config.yaml
n_layer: 8
experts_per_token: 4
d_shared_expert: 64
normalize_top_k: true
routed_scale: 2.5
balance_bias: false
tie_embeddings: false
seq_len: 512
train_tokens: 415900000
Below are experts of layer 4 (counted from 0) of a mixture-of-experts language model. Rows are named router (the router's row for the expert), gate (a neuron's input weights, with its number), up (a neuron's input weights, with its number) and show model dimensions 0-191. Each number is 50 + 10 x the weight over its row's rms, rounded and kept within 0 to 99.
After each expert's rows: a language model's description of what the expert responds to. This comes from a sample of Wikipedia text that the model never trained on.

# expert 37
router:61 67 41 43 54 44 51 55 48 52 55 63 45 45 36 28 55 68 38 47 56 46 36 48 61 59 47 36 46 51 57 48 55 63 55 69 46 62 55 50 58 56 61 50 57 50 45 33 47 56 59 29 53 48 62 55 57 22 59 49 21 52 59 51 61 51 45 50 48 43 58 64 55 57 48 46 54 45 32 49 65 47 39 51 50 53 39 51 62 41 43 48 66 40 50 57 36 51 59 44 40 48 64 58 65 39 54 42 58 59 56 38 39 47 58 69 60 49 56 70 58 43 58 47 55 62 48 46 45 53 51 46 26 58 74 62 55 46 54 46 40 61 70 41 59 55 54 48 42 48 48 56 41 44 76 46 55 55 48 43 44 58 55 45 46 64 71 62 74 44 20 64 55 48 51 33 51 48 62 50 49 57 38 54 41 41 63 36 58 38 36 45
gate1:49 40 30 51 51 45 50 63 43 42 55 56 47 36 44 47 44 52 59 50 52 26 58 71 46 48 34 62 58 31 41 59 59 60 42 54 40 40 58 44 45 57 67 27 48 37 58 54 58 59 51 37 64 50 55 40 40 50 56 48 38 46 55 63 71 52 39 38 45 49 54 45 64 64 46 65 45 70 55 53 51 43 46 33 51 32 41 67 61 48 53 64 53 63 54 53 38 57 41 51 47 70 49 49 61 69 47 44 62 48 45 50 47 37 43 57 42 38 44 59 53 51 41 63 61 45 41 32 43 61 47 45 57 61 52 65 48 54 49 35 51 73 45 37 54 51 58 59 69 33 54 54 48 44 43 46 57 20 46 45 48 52 45 48 56 60 56 52 40 47 42 47 57 52 52 50 58 52 52 55 54 26 62 57 30 58 74 34 43 51 74 55
up1:55 48 67 50 69 64 47 58 43 45 59 49 46 34 51 43 49 44 53 48 38 31 46 57 53 47 30 53 45 47 38 53 57 57 67 33 50 66 33 45 55 52 41 42 51 69 41 57 57 37 54 41 68 34 50 57 59 48 40 51 40 33 29 55 63 33 56 37 54 61 65 43 54 60 45 69 54 54 52 54 53 49 53 41 43 59 53 52 48 52 43 32 45 58 49 53 40 63 53 61 52 48 42 47 57 55 55 56 71 67 51 49 35 40 77 32 61 58 47 50 46 45 51 35 47 40 52 58 37 43 50 70 36 34 44 40 49 43 65 51 34 55 60 54 46 56 36 50 43 57 55 73 54 55 50 27 38 43 43 43 41 44 52 46 55 52 51 51 56 51 34 49 60 58 35 46 45 56 47 25 52 55 67 58 34 46 59 55 38 42 62 28
It responds to: Word that opens a passage or follows a line break or table row, often an adverb or verb, such as mostly, later, serving.

# expert 47
router:56 58 64 54 42 33 49 58 39 54 49 54 50 29 50 35 45 52 32 40 66 44 63 41 53 69 51 41 48 34 64 38 50 60 46 51 29 53 62 55 53 61 72 56 51 32 55 30 51 56 62 48 68 45 44 66 67 40 55 50 40 45 81 41 59 46 60 40 56 40 53 48 43 51 46 53 51 41 43 53 48 34 52 42 45 51 47 49 54 41 53 40 62 43 39 42 40 58 68 39 55 64 49 57 56 37 59 52 41 49 41 50 43 41 49 65 67 45 54 47 71 32 52 33 58 58 60 42 34 41 37 42 40 49 58 60 51 38 38 48 53 60 71 54 44 47 46 48 51 43 50 55 48 56 61 58 62 67 56 34 51 48 61 50 50 61 68 64 71 34 44 55 54 65 45 43 60 38 63 43 43 57 38 48 60 44 67 44 61 42 40 51
gate0:46 62 41 48 48 43 47 37 58 57 28 51 55 41 69 51 37 51 57 59 54 44 40 67 26 43 47 49 64 47 40 49 35 59 37 60 56 73 43 41 62 45 46 60 37 55 52 38 52 40 50 71 43 52 55 58 53 79 49 36 45 53 56 39 51 67 58 44 38 55 55 49 43 43 44 50 36 41 45 54 48 46 52 63 49 43 46 33 40 37 54 44 65 45 56 43 31 55 42 57 42 35 60 48 60 49 36 40 39 46 64 46 58 55 48 51 71 59 39 43 37 62 53 45 62 49 49 36 46 54 53 46 37 37 57 37 72 60 65 43 43 51 44 37 48 35 42 41 45 47 57 38 38 48 57 45 71 40 56 65 54 52 69 55 54 54 60 59 67 62 50 52 64 48 65 36 51 66 40 46 59 42 35 52 46 58 47 60 25 44 61 43
up0:35 62 58 59 63 69 28 47 48 78 54 50 55 64 28 55 57 47 39 49 45 57 54 53 64 50 47 44 55 24 47 60 55 52 53 44 47 41 52 46 50 55 45 52 47 57 37 59 41 52 45 48 48 74 49 67 77 54 40 55 28 61 59 61 55 54 51 43 48 60 47 51 43 43 46 51 48 59 45 42 57 49 38 74 39 47 38 50 41 58 54 34 38 50 62 47 44 42 44 45 47 34 42 62 52 48 33 39 32 48 58 43 54 53 58 56 58 52 50 53 59 41 60 58 41 48 47 31 45 47 39 65 57 57 57 54 60 46 34 63 53 48 59 50 68 56 34 36 42 28 44 53 58 40 34 55 43 26 41 46 66 53 28 52 43 41 35 62 59 55 40 56 47 59 40 48 49 62 38 44 48 51 66 66 54 51 53 52 59 41 52 28
It responds to: Nouns and verbs of conflict or loss (lost, battle, defeat, attack, argue), plus row-ending pipes, line breaks and decimals in tables.

# expert 40
router:59 63 60 47 53 46 55 61 36 52 53 50 41 29 43 39 55 59 43 48 69 40 61 52 49 75 32 54 56 50 53 47 44 53 51 63 32 50 58 53 56 68 64 57 45 42 55 32 51 53 61 44 62 43 42 74 63 49 61 51 40 47 70 50 54 45 40 34 50 54 72 51 45 51 51 61 62 36 49 56 56 43 35 45 33 48 47 59 66 43 55 38 58 43 44 38 54 59 64 43 50 70 43 39 62 43 64 52 32 55 52 48 44 37 58 75 37 39 49 61 57 47 48 37 44 52 69 38 37 39 39 57 52 58 57 48 60 37 41 60 63 68 64 46 56 49 48 57 37 36 55 56 47 46 66 47 62 49 48 44 45 49 58 53 32 57 62 57 74 45 38 59 45 55 44 37 55 35 42 48 45 65 44 48 57 49 64 36 47 38 32 47
gate0:42 57 52 36 68 40 49 42 48 49 38 51 50 54 61 50 36 51 54 60 41 55 27 49 64 53 46 74 68 60 45 55 43 55 43 46 57 52 45 28 52 37 70 60 39 54 59 49 39 38 51 45 44 55 57 59 31 53 54 42 47 59 61 59 57 63 66 50 40 44 67 55 48 48 41 46 38 37 47 54 36 46 53 53 59 38 59 18 48 52 42 44 61 53 58 37 37 41 46 59 40 57 54 52 41 49 48 47 48 46 51 39 58 54 44 35 58 48 39 47 33 67 55 39 54 66 62 29 68 70 62 43 41 44 47 50 60 62 62 43 46 63 68 29 61 42 23 42 32 50 29 61 51 48 60 52 54 53 47 57 46 59 68 53 53 49 50 62 52 54 61 49 43 47 56 34 44 55 40 48 56 61 40 42 42 61 47 42 35 65 44 49
up0:41 55 47 56 51 50 42 54 58 64 40 43 44 57 39 58 41 48 41 49 35 43 34 62 59 64 45 45 54 23 49 48 45 42 52 44 42 52 45 54 38 51 32 72 66 66 40 57 63 47 57 49 53 38 53 53 55 47 49 66 34 36 57 47 45 71 53 40 35 53 53 42 38 37 56 46 51 58 43 42 56 40 41 70 57 53 54 56 52 46 59 35 49 64 62 47 47 48 49 47 59 37 45 60 48 49 55 51 68 75 54 62 43 63 51 44 48 38 61 78 53 42 43 51 36 54 34 29 39 33 30 66 57 59 51 54 43 45 48 60 54 47 49 53 79 62 51 43 51 41 59 60 49 48 31 56 40 41 58 45 56 54 35 67 45 52 36 60 40 62 37 52 40 40 30 54 53 59 54 59 47 39 58 45 54 65 36 44 36 40 51 36
It responds to: Table header cells like "| No." and "| Pld | W", "Seeds" headings, equals signs in taxonomic synonym lists, and words such as family, species, genus.

# expert 30
router:63 73 64 53 46 42 50 53 40 63 51 63 50 41 47 39 43 51 43 42 64 49 54 43 37 64 53 47 56 35 71 26 49 59 53 60 34 55 50 53 55 58 63 54 51 36 50 35 46 60 60 53 53 41 53 55 61 45 48 46 33 53 69 46 53 62 71 42 62 45 54 42 37 51 44 42 51 40 35 54 57 44 40 50 43 62 49 44 65 35 54 40 56 38 37 38 42 42 73 47 48 66 49 53 76 35 56 49 47 44 46 44 42 46 58 61 63 39 47 59 53 38 64 35 51 59 60 39 38 49 50 42 60 58 72 49 44 42 47 39 49 59 72 51 37 39 53 41 56 40 52 43 51 59 68 51 66 63 61 46 40 48 53 47 41 70 61 57 75 31 35 51 56 58 53 44 60 41 50 46 51 45 46 47 52 50 70 38 52 43 27 52
gate0:60 65 33 35 56 44 32 49 62 44 30 56 52 53 59 53 34 66 52 60 50 46 32 64 40 50 49 63 66 61 38 53 32 51 44 45 60 58 50 40 65 40 58 49 28 54 56 34 47 34 38 49 41 44 40 58 42 71 63 47 46 41 38 49 56 59 55 54 47 60 45 43 53 55 48 41 28 57 44 49 49 54 49 41 52 36 52 43 54 49 62 53 55 51 45 50 43 44 40 72 49 48 62 42 51 45 33 54 66 60 58 44 40 40 46 50 61 57 46 31 53 79 47 47 50 59 54 40 45 71 53 38 47 40 56 46 49 71 61 41 48 52 62 53 65 34 46 47 40 41 56 50 50 56 70 37 63 42 51 69 47 67 74 66 44 54 45 56 54 50 53 46 46 55 65 33 33 52 28 44 62 45 47 38 54 59 49 59 44 49 61 52
up0:40 55 35 62 57 45 58 49 51 51 57 51 54 46 35 51 50 31 44 52 53 45 45 47 64 73 65 61 59 21 49 57 62 64 44 46 33 53 44 46 46 63 51 79 55 58 43 65 58 53 32 24 51 68 73 55 68 58 30 67 30 49 53 51 46 52 58 46 48 62 66 56 48 32 45 58 46 68 47 39 55 41 49 62 60 42 47 45 61 41 35 37 39 61 71 48 42 52 41 45 53 37 50 56 54 65 61 42 55 53 58 50 40 43 68 49 44 54 48 67 54 52 51 55 32 49 42 36 39 47 52 53 64 44 44 57 66 40 51 57 47 39 65 37 63 60 46 49 34 37 56 55 49 46 39 54 39 31 57 37 52 53 36 59 55 59 46 48 38 55 46 49 41 53 38 43 48 49 52 43 48 44 65 46 43 54 41 38 43 43 59 38
It responds to: The words at, in, during and won, especially at before a university or institution, e.g. Department of Anthropology at Johns Hopkins.

# expert 25
router:58 62 47 58 57 48 60 55 39 44 48 68 43 35 49 37 53 57 41 44 59 63 43 43 55 57 42 39 40 43 63 45 53 61 27 61 34 67 48 55 45 56 71 61 53 42 49 53 49 50 68 50 53 51 52 58 61 47 48 42 32 35 76 48 57 52 53 43 46 49 61 61 43 55 47 43 56 48 41 50 53 32 37 46 34 51 41 55 52 37 50 40 79 43 58 55 50 68 66 42 42 54 66 50 62 29 60 41 40 60 44 49 50 41 49 71 65 34 50 60 50 53 68 44 48 47 60 42 35 65 50 50 32 52 62 57 63 51 47 56 48 59 73 38 53 50 42 53 45 44 55 68 37 48 59 36 63 60 60 49 28 45 46 44 35 64 58 64 49 53 35 61 46 53 61 33 55 40 59 48 48 60 39 46 56 42 66 41 47 47 38 51
gate0:37 65 38 49 60 48 47 58 47 55 54 50 57 48 56 42 31 49 45 58 42 51 36 59 47 58 62 55 52 44 53 55 35 44 41 55 54 72 35 29 51 46 61 57 23 64 46 51 54 37 46 43 34 67 61 52 42 56 52 56 35 45 54 60 66 59 52 45 44 70 52 60 49 56 30 50 31 42 53 36 49 36 50 55 53 42 42 52 56 42 47 52 61 43 44 54 44 45 28 53 54 36 70 60 57 40 32 48 55 52 56 40 51 43 48 46 64 46 43 62 42 71 51 47 64 58 41 43 67 60 66 53 31 40 49 40 44 67 61 41 41 33 58 37 76 46 50 43 41 69 50 60 44 54 58 43 52 41 37 51 57 47 63 65 44 68 49 55 63 52 50 52 45 51 59 44 45 57 20 57 39 54 38 39 51 50 57 56 38 34 44 48
up0:45 54 38 61 60 61 59 67 40 65 46 60 54 50 43 56 42 43 41 41 45 46 41 55 68 83 43 53 47 33 60 63 50 46 52 39 35 66 43 40 54 51 40 75 58 71 55 62 46 38 40 46 51 55 60 50 64 42 45 63 26 54 49 67 46 67 61 37 44 49 52 60 55 42 58 55 46 56 44 58 35 25 44 59 48 53 49 61 47 47 48 28 30 65 67 40 47 55 44 36 59 48 53 58 42 68 54 48 45 42 65 52 41 54 50 58 47 37 51 60 56 47 53 44 48 59 40 27 56 41 59 53 53 57 48 64 63 55 36 61 53 38 55 43 66 54 37 52 45 47 58 62 50 51 43 62 31 37 43 53 63 46 36 53 48 45 40 62 46 58 36 57 50 51 35 42 45 50 44 46 39 46 58 51 43 55 64 44 32 35 44 40
It responds to: Line breaks, digits, dashes and short letter codes in tables, legends and formula definitions, such as "C – Curtiss", "T = time".

# expert 51
router:48 62 51 58 53 70 42 47 43 48 57 61 45 45 51 33 43 52 45 39 53 40 54 50 39 74 48 46 40 39 64 38 49 53 47 56 42 59 67 47 62 52 67 58 57 49 57 34 35 62 63 51 54 44 51 63 67 43 47 39 42 54 70 46 52 55 56 36 36 46 67 45 40 50 56 47 53 44 37 50 44 43 43 44 28 43 39 49 50 47 45 31 73 50 55 40 45 46 49 38 41 61 59 57 59 46 68 47 49 59 46 49 43 57 61 72 54 37 57 46 66 36 64 48 53 39 44 36 35 35 49 46 54 46 48 59 65 43 39 47 50 57 59 53 55 46 39 39 52 38 45 38 47 42 48 39 68 52 63 43 34 50 56 47 33 67 67 74 72 39 32 44 48 58 39 45 70 53 45 42 56 57 27 42 51 38 60 45 44 44 35 53
gate0:52 58 39 43 73 54 47 46 44 50 48 59 43 52 57 52 30 47 58 56 25 48 31 56 48 56 50 57 64 61 55 63 33 56 50 48 53 71 49 35 59 56 68 52 33 62 58 47 57 35 39 58 42 46 69 44 59 66 53 35 47 56 43 61 67 73 45 58 50 46 52 41 47 48 43 28 38 37 33 51 44 56 56 47 55 45 49 30 59 48 58 63 63 61 52 47 36 53 29 52 40 44 53 50 49 49 45 46 49 56 63 50 49 46 40 65 67 54 44 50 38 68 59 48 55 63 66 38 54 50 59 51 42 28 55 37 59 67 54 40 56 45 44 43 72 48 52 46 39 53 63 40 46 50 62 45 56 39 54 52 52 62 59 67 63 63 53 62 68 53 52 57 55 57 62 33 43 39 43 43 57 71 30 47 38 56 55 55 48 52 60 55
up0:37 67 40 47 57 71 41 49 45 53 53 46 49 52 34 44 36 59 54 54 36 60 37 47 56 50 43 26 53 23 48 57 53 44 48 36 35 65 56 44 49 56 36 57 56 78 41 65 36 44 52 44 39 36 65 53 48 35 50 45 32 35 48 64 59 60 63 44 28 68 56 50 45 40 60 54 48 46 46 52 41 51 41 64 38 45 53 54 67 40 39 45 42 55 57 41 48 47 45 34 44 37 53 53 42 60 48 56 44 61 61 52 43 49 65 59 43 47 60 60 58 57 46 64 45 53 60 30 61 38 42 65 62 35 38 71 70 53 43 56 55 42 67 57 69 56 37 43 31 29 50 57 56 40 41 43 36 40 40 61 62 54 42 67 50 45 40 44 52 47 37 45 42 49 39 48 38 55 52 44 53 49 58 51 46 56 55 48 48 48 50 42
It responds to: Table headers, row breaks and cells in election, sports and chart tables, plus small number words such as two, three, Senate, House.

# expert 34
router:54 66 60 45 49 42 39 56 39 64 48 61 44 31 43 35 44 44 30 41 67 51 56 46 52 68 50 45 61 40 68 41 47 65 55 55 35 54 61 60 57 65 75 64 52 40 51 32 47 62 60 49 69 42 40 55 74 45 58 51 38 39 75 40 55 50 57 41 61 47 49 48 39 50 50 48 48 40 50 52 58 39 54 37 39 56 56 53 53 37 44 42 63 42 46 43 40 51 65 31 50 61 51 48 60 35 65 54 35 49 43 45 40 41 49 65 61 50 60 53 67 32 46 45 57 52 63 39 34 48 41 51 45 49 63 47 59 41 32 52 60 58 66 50 51 42 48 42 46 44 61 44 50 44 58 60 50 65 58 43 37 39 57 47 47 62 67 72 62 31 46 54 59 66 53 41 56 38 63 40 45 55 44 43 54 45 62 46 60 38 30 50
gate1:58 60 48 40 55 50 54 53 63 37 45 61 51 60 59 47 53 50 62 54 55 41 63 56 48 22 41 44 44 41 48 47 45 66 37 46 63 55 49 53 44 51 52 40 62 43 54 51 59 62 74 37 64 43 51 47 47 54 55 54 35 42 66 60 49 41 42 42 68 43 71 46 82 60 62 51 54 71 37 54 41 54 40 50 43 28 49 66 52 39 64 60 47 55 64 61 53 62 39 56 40 43 55 45 60 47 35 61 49 50 52 50 60 38 55 53 59 52 48 42 55 40 53 73 58 40 55 30 59 78 33 39 61 54 41 64 33 58 55 46 28 58 53 51 53 64 47 61 68 33 55 39 49 51 49 49 59 37 43 52 48 40 44 41 54 41 48 54 49 50 41 42 54 49 50 36 58 65 53 62 44 61 70 47 41 66 56 37 50 52 59 45
up1:49 37 49 51 53 70 37 61 52 62 47 51 50 43 40 38 43 36 53 66 51 48 38 58 54 32 42 38 63 50 35 38 64 48 44 60 45 61 39 52 51 63 46 56 41 46 41 52 62 55 47 51 49 51 50 68 58 72 48 33 58 46 64 64 46 37 58 46 50 70 49 21 41 72 43 38 51 54 61 42 62 47 60 51 46 54 39 60 36 48 49 40 53 49 42 51 51 55 53 53 52 61 49 57 61 41 51 62 55 59 55 44 40 39 64 46 56 57 35 42 42 70 63 35 59 39 40 58 38 46 52 55 48 58 50 47 49 36 50 40 38 62 58 47 50 52 35 62 70 48 58 72 49 76 54 50 48 44 48 36 47 39 43 45 64 65 49 67 55 61 42 47 80 59 49 51 64 57 48 29 54 51 65 61 36 56 60 60 61 63 54 45
It responds to: Table separators, semicolons, ! and ?, ellipses, accented letters and Greek characters, and mid-word pieces of foreign names and titles.

# expert 23
router:55 60 51 50 59 64 55 48 46 51 49 62 50 39 35 35 35 58 55 44 46 47 63 50 39 63 44 46 58 46 64 42 50 63 41 51 49 57 68 53 60 51 65 48 57 46 49 38 46 59 67 53 60 42 33 70 65 42 50 47 45 44 66 41 46 44 49 22 59 45 41 51 57 45 56 44 56 43 48 59 58 50 39 54 33 54 41 48 53 51 42 51 56 48 39 49 44 40 57 44 47 48 45 41 52 33 60 46 46 39 34 36 32 45 51 53 49 28 54 60 67 34 57 54 34 60 57 37 27 46 47 43 37 53 66 42 55 39 52 45 50 61 64 52 50 45 60 41 38 61 59 40 49 54 77 58 54 57 61 50 34 37 51 58 38 69 73 67 60 39 41 46 50 68 47 42 60 45 51 56 41 53 41 71 38 43 73 36 56 38 36 62
gate2:51 59 44 59 51 67 45 41 47 56 45 48 43 44 47 45 35 44 43 43 50 53 54 58 53 55 47 63 44 38 45 54 34 43 62 36 36 53 62 59 49 40 59 70 55 49 46 48 56 60 49 46 50 48 44 70 61 64 65 62 46 51 67 39 52 49 58 31 34 62 46 48 35 50 56 53 52 52 61 51 53 68 46 44 39 44 51 36 42 44 48 61 57 70 55 49 51 50 52 17 25 52 57 43 48 60 49 55 54 60 40 27 35 67 65 42 42 55 31 71 47 53 41 59 41 45 43 47 49 53 69 42 21 30 57 48 41 44 56 41 65 66 39 57 34 44 53 48 39 49 62 56 38 56 60 38 63 43 67 40 45 54 43 74 47 62 53 61 46 66 54 46 34 60 38 52 56 50 60 58 47 58 45 54 48 49 51 62 55 38 36 50
up2:47 50 63 30 46 26 50 52 55 43 61 61 54 49 57 54 42 65 48 49 41 43 44 52 38 31 63 45 64 54 43 48 69 49 22 49 56 51 62 47 46 46 33 49 38 54 47 41 39 56 50 62 48 54 57 50 37 42 42 31 37 44 52 71 41 58 50 58 53 46 55 55 45 40 53 56 33 45 52 60 49 38 62 46 60 29 50 60 48 57 63 43 51 27 65 53 62 45 60 60 62 55 54 52 67 47 45 65 39 52 58 44 46 48 39 48 53 50 52 22 37 57 47 39 65 35 42 57 58 42 35 87 71 60 48 52 67 52 42 54 40 41 63 48 52 51 43 54 54 48 43 33 56 41 34 39 64 43 56 46 53 32 33 37 56 39 42 57 46 45 51 56 45 47 52 41 40 52 47 46 36 61 45 39 45 51 39 51 37 51 56 40
It responds to: Capitalized syllable pieces inside foreign or unusual proper names, often Japanese, Asian or African, such as Mend(elson), Yu-Gi-Oh, Kir, Bay, Mill.

# expert 36
router:53 43 61 48 49 43 52 61 35 53 50 62 40 52 51 45 51 57 40 45 59 48 48 51 49 68 47 57 52 32 63 39 35 58 38 63 54 55 56 66 61 67 75 62 52 62 66 33 55 47 48 42 64 46 45 69 66 36 48 41 41 48 62 51 42 51 46 32 59 63 49 50 44 48 62 42 46 42 41 50 60 26 33 55 46 58 36 54 51 38 60 32 51 47 48 54 50 47 64 36 47 62 51 56 56 51 64 40 40 43 54 43 40 39 54 68 56 44 44 56 62 36 59 40 49 54 57 44 45 47 37 32 36 48 65 67 67 31 39 41 51 70 64 46 38 61 58 44 52 37 48 45 47 45 66 54 45 53 52 40 30 51 47 53 39 63 70 57 63 45 37 44 40 38 48 34 49 29 45 55 53 67 48 51 44 41 74 42 55 40 48 54
gate0:43 53 33 53 51 44 46 45 59 43 38 51 52 54 58 53 49 54 42 55 34 58 27 63 39 63 59 60 58 45 37 66 52 54 47 51 67 71 51 32 59 35 53 50 38 61 50 49 47 28 45 52 46 44 39 51 51 62 57 50 53 50 40 59 61 61 56 46 57 59 52 63 50 52 56 64 37 34 38 46 43 55 40 60 50 41 47 40 70 49 43 52 60 43 44 66 37 49 42 55 52 60 62 46 50 48 45 57 60 52 61 46 65 58 42 45 69 57 60 22 39 87 50 43 46 52 62 44 60 61 56 53 40 38 49 56 49 61 72 39 58 47 55 49 60 42 38 53 38 56 35 47 54 62 48 46 59 47 35 68 36 52 46 69 46 48 50 64 44 70 57 55 52 54 64 40 54 52 36 50 49 57 35 30 45 57 63 64 34 50 60 35
up0:32 52 41 57 66 69 38 55 54 54 54 67 34 66 25 62 51 51 48 55 44 64 43 67 51 70 43 37 51 32 40 58 53 47 48 39 54 43 47 36 56 46 43 52 58 71 57 64 59 43 40 43 43 51 49 43 65 51 39 84 37 43 46 55 32 59 38 43 44 50 46 67 44 37 56 46 43 54 45 34 47 46 41 69 47 39 52 50 52 48 55 31 48 50 63 56 51 62 39 46 49 43 40 65 45 54 52 58 56 50 63 54 55 52 61 60 46 60 43 53 52 49 44 54 33 49 52 42 52 51 45 58 62 50 48 71 61 37 43 62 50 35 56 51 68 68 44 44 33 43 41 58 49 42 46 59 33 34 42 54 53 60 39 56 31 63 49 53 40 65 45 50 53 50 59 32 44 49 56 33 54 45 49 51 65 61 48 45 54 51 74 37
It responds to: English given names and initials before a surname, e.g. John, David, Robert, Henry, J., often in lists and tables.

# expert 53
router:55 68 56 60 62 55 54 51 53 52 64 63 55 46 52 26 46 52 38 51 54 44 59 52 51 73 47 40 54 34 74 38 52 64 37 54 52 66 67 50 55 74 75 56 43 42 47 34 50 64 63 45 65 36 39 64 62 44 50 32 40 42 71 35 47 55 45 35 49 43 58 40 37 51 60 56 58 37 44 51 42 35 49 33 41 41 42 50 72 49 53 39 55 44 45 50 48 62 64 52 45 54 50 51 57 39 69 48 41 49 42 52 38 54 49 51 63 42 58 53 72 45 47 51 58 55 53 44 27 40 45 34 50 53 57 53 57 38 36 46 40 68 70 54 42 46 50 58 39 51 50 52 44 42 62 57 54 53 54 37 36 46 44 44 55 57 67 65 72 47 43 53 45 63 51 38 60 44 62 51 42 45 45 49 48 46 64 51 52 44 34 37
gate0:51 55 48 44 53 41 48 40 67 41 39 52 49 51 58 43 41 53 49 67 37 48 47 64 55 58 45 65 77 43 33 54 37 51 47 56 61 64 44 20 43 43 61 56 43 65 53 45 56 30 45 61 35 55 47 49 52 73 65 46 49 55 47 55 64 62 60 45 42 44 41 48 57 43 37 51 40 37 36 56 46 37 60 43 62 40 31 52 56 43 54 48 54 58 48 55 40 47 44 56 31 44 60 49 55 51 47 44 42 46 58 38 50 57 45 46 51 54 37 32 49 73 43 37 51 70 60 38 58 56 57 47 28 43 55 45 68 71 71 40 49 38 44 40 60 59 42 56 44 48 51 48 53 60 52 56 68 44 48 73 44 62 52 63 59 50 52 57 50 51 60 57 60 53 71 39 49 51 35 58 51 48 25 59 41 55 49 62 33 47 47 33
up0:45 53 38 62 46 47 37 53 53 59 43 49 57 51 42 62 48 30 44 46 43 59 52 47 50 52 59 48 52 22 48 53 52 56 46 46 35 65 30 46 42 57 42 71 53 57 49 60 58 30 42 43 59 65 66 65 68 41 41 72 33 60 48 64 40 55 59 49 38 57 52 63 47 44 66 48 51 63 38 37 41 46 36 66 47 51 43 45 53 47 54 44 36 55 53 64 25 48 45 43 56 39 56 66 53 63 49 42 70 50 60 56 46 58 50 48 63 45 47 62 47 63 55 60 58 39 39 33 36 43 43 78 58 64 52 51 60 58 28 70 58 41 62 57 65 57 49 43 50 44 42 55 53 37 42 55 43 51 44 46 67 39 58 52 48 56 40 46 47 52 46 37 50 41 41 37 43 52 44 49 64 34 63 37 52 52 55 31 53 31 53 45
It responds to: Base words such as under, part, back, film, ground, show, screen before a suffix, often after and, to or for.

# expert 42
router:62 67 48 59 53 37 44 55 44 52 55 55 49 40 52 27 47 47 45 48 70 50 50 57 57 73 47 42 56 34 74 33 39 63 39 54 42 50 61 51 56 62 68 55 51 44 45 21 49 63 64 41 60 43 46 58 59 44 51 43 37 37 70 38 48 49 45 37 56 49 46 40 47 46 33 49 41 47 42 57 42 50 53 48 39 45 56 50 65 38 47 48 58 40 50 60 51 46 46 40 38 64 40 44 67 29 59 60 45 51 41 51 51 42 38 62 55 51 49 60 63 42 52 38 68 55 61 37 52 42 25 47 34 59 69 58 54 50 28 39 49 68 67 56 41 44 48 38 40 48 48 48 53 64 61 56 61 60 58 41 49 40 62 49 46 53 65 62 54 42 34 44 45 44 60 47 57 38 56 51 34 65 45 52 62 48 67 38 57 43 35 62
gate1:53 50 32 55 59 46 50 65 59 40 51 59 51 46 46 16 50 67 72 51 49 29 63 62 59 37 40 42 56 49 54 56 48 48 37 42 58 41 47 50 45 48 40 37 56 41 50 53 47 58 56 43 60 50 45 52 48 56 68 64 36 29 58 52 54 54 39 47 55 51 62 41 77 55 50 38 43 60 50 59 43 55 61 41 44 40 50 67 45 42 61 67 56 42 46 68 37 58 45 54 42 60 65 43 60 57 41 46 41 53 33 53 57 29 41 40 43 47 41 51 59 63 57 60 67 58 51 35 55 73 41 47 56 58 65 68 39 63 50 30 47 66 54 49 45 40 53 59 72 48 46 61 50 62 50 44 68 50 55 57 58 50 39 43 52 34 64 35 44 45 44 54 50 43 52 49 56 43 57 42 60 52 61 58 42 60 54 48 66 53 76 53
up1:53 35 46 42 64 76 38 52 40 31 45 44 70 43 49 57 49 44 45 54 45 38 42 44 50 37 55 43 59 48 56 38 56 57 65 49 38 56 35 43 56 57 53 53 41 53 51 62 66 55 34 32 48 29 42 66 55 58 25 55 58 36 51 64 37 30 54 45 41 52 50 45 48 59 61 59 61 61 56 55 52 34 60 46 56 47 40 60 46 51 37 37 46 53 52 45 46 51 50 58 43 43 38 57 48 59 39 50 58 66 63 51 32 59 78 52 60 48 47 32 48 50 51 56 49 38 41 51 33 46 55 59 41 37 40 56 49 47 74 47 44 45 60 50 54 50 32 58 48 47 73 43 53 48 65 30 55 57 43 32 41 47 54 54 48 62 37 60 56 54 38 39 59 53 48 50 44 62 51 34 37 53 69 52 39 54 60 47 27 56 58 35
It responds to: Nouns and verbs of starting, ending and time spans in narrative prose, e.g. began, beginning in, end, years, period, came to.

# expert 14
router:59 58 69 55 43 44 46 62 37 55 57 59 46 31 47 39 47 51 33 39 66 49 61 43 47 70 49 45 56 36 69 44 51 56 42 58 29 53 60 53 60 60 73 59 54 39 58 37 50 59 62 46 69 38 41 67 65 47 56 39 39 37 76 37 54 53 54 41 57 45 54 49 43 51 52 50 54 44 40 57 54 40 45 43 43 53 49 49 61 34 47 40 60 45 40 51 44 56 66 36 52 70 51 51 55 34 61 50 43 49 37 49 42 46 50 76 59 51 58 53 68 31 54 45 58 55 58 44 31 36 30 50 46 46 61 53 52 38 33 50 50 55 76 48 44 49 44 48 48 42 63 52 52 56 58 59 57 67 59 40 55 45 57 44 50 61 62 62 66 37 39 53 56 71 49 41 60 44 60 37 48 58 38 51 51 47 67 43 60 40 35 51
gate1:51 42 43 51 48 54 57 52 46 59 51 72 56 37 52 47 32 48 72 49 53 37 48 63 51 29 44 41 54 43 30 44 53 51 32 38 52 44 45 46 37 58 52 20 82 49 48 50 46 71 56 40 76 55 49 46 36 41 65 49 42 42 62 56 58 46 48 45 57 38 64 73 65 63 62 48 41 56 45 57 50 56 42 53 42 45 47 53 46 40 67 49 56 58 28 48 41 58 46 46 43 72 49 50 50 48 44 45 36 44 47 55 45 38 58 52 49 62 47 50 57 54 63 75 64 60 51 46 50 69 43 43 57 72 54 59 42 63 55 33 39 66 73 56 54 51 48 60 60 44 61 57 40 44 53 52 43 37 35 59 56 60 48 54 54 42 51 53 54 58 46 34 50 57 49 29 55 55 59 55 46 44 62 54 38 58 60 54 44 44 57 48
up1:58 49 47 32 54 59 46 56 48 55 68 54 48 49 45 52 43 51 48 57 42 31 47 70 56 37 42 37 56 50 39 53 52 44 49 46 43 57 16 54 56 64 45 42 44 52 53 60 65 26 54 53 49 52 38 70 67 63 41 44 50 29 38 50 50 43 60 47 49 58 42 39 48 64 46 53 53 53 42 37 54 30 53 41 34 55 46 68 37 36 33 39 41 62 38 51 50 56 52 38 52 42 41 48 59 45 28 56 58 68 49 53 28 41 70 26 61 57 41 46 42 50 56 33 64 50 46 59 45 51 49 52 39 45 47 47 46 35 50 47 47 42 51 48 47 41 48 56 62 54 63 54 50 52 61 28 56 63 44 41 43 39 53 43 45 67 47 48 63 52 32 56 61 55 51 48 55 57 53 38 44 51 67 56 43 52 71 74 50 56 43 31
It responds to: Pipes and semicolons in league tables and citation lists, plus word-final suffixes like -ation, -ions, and the title word Me.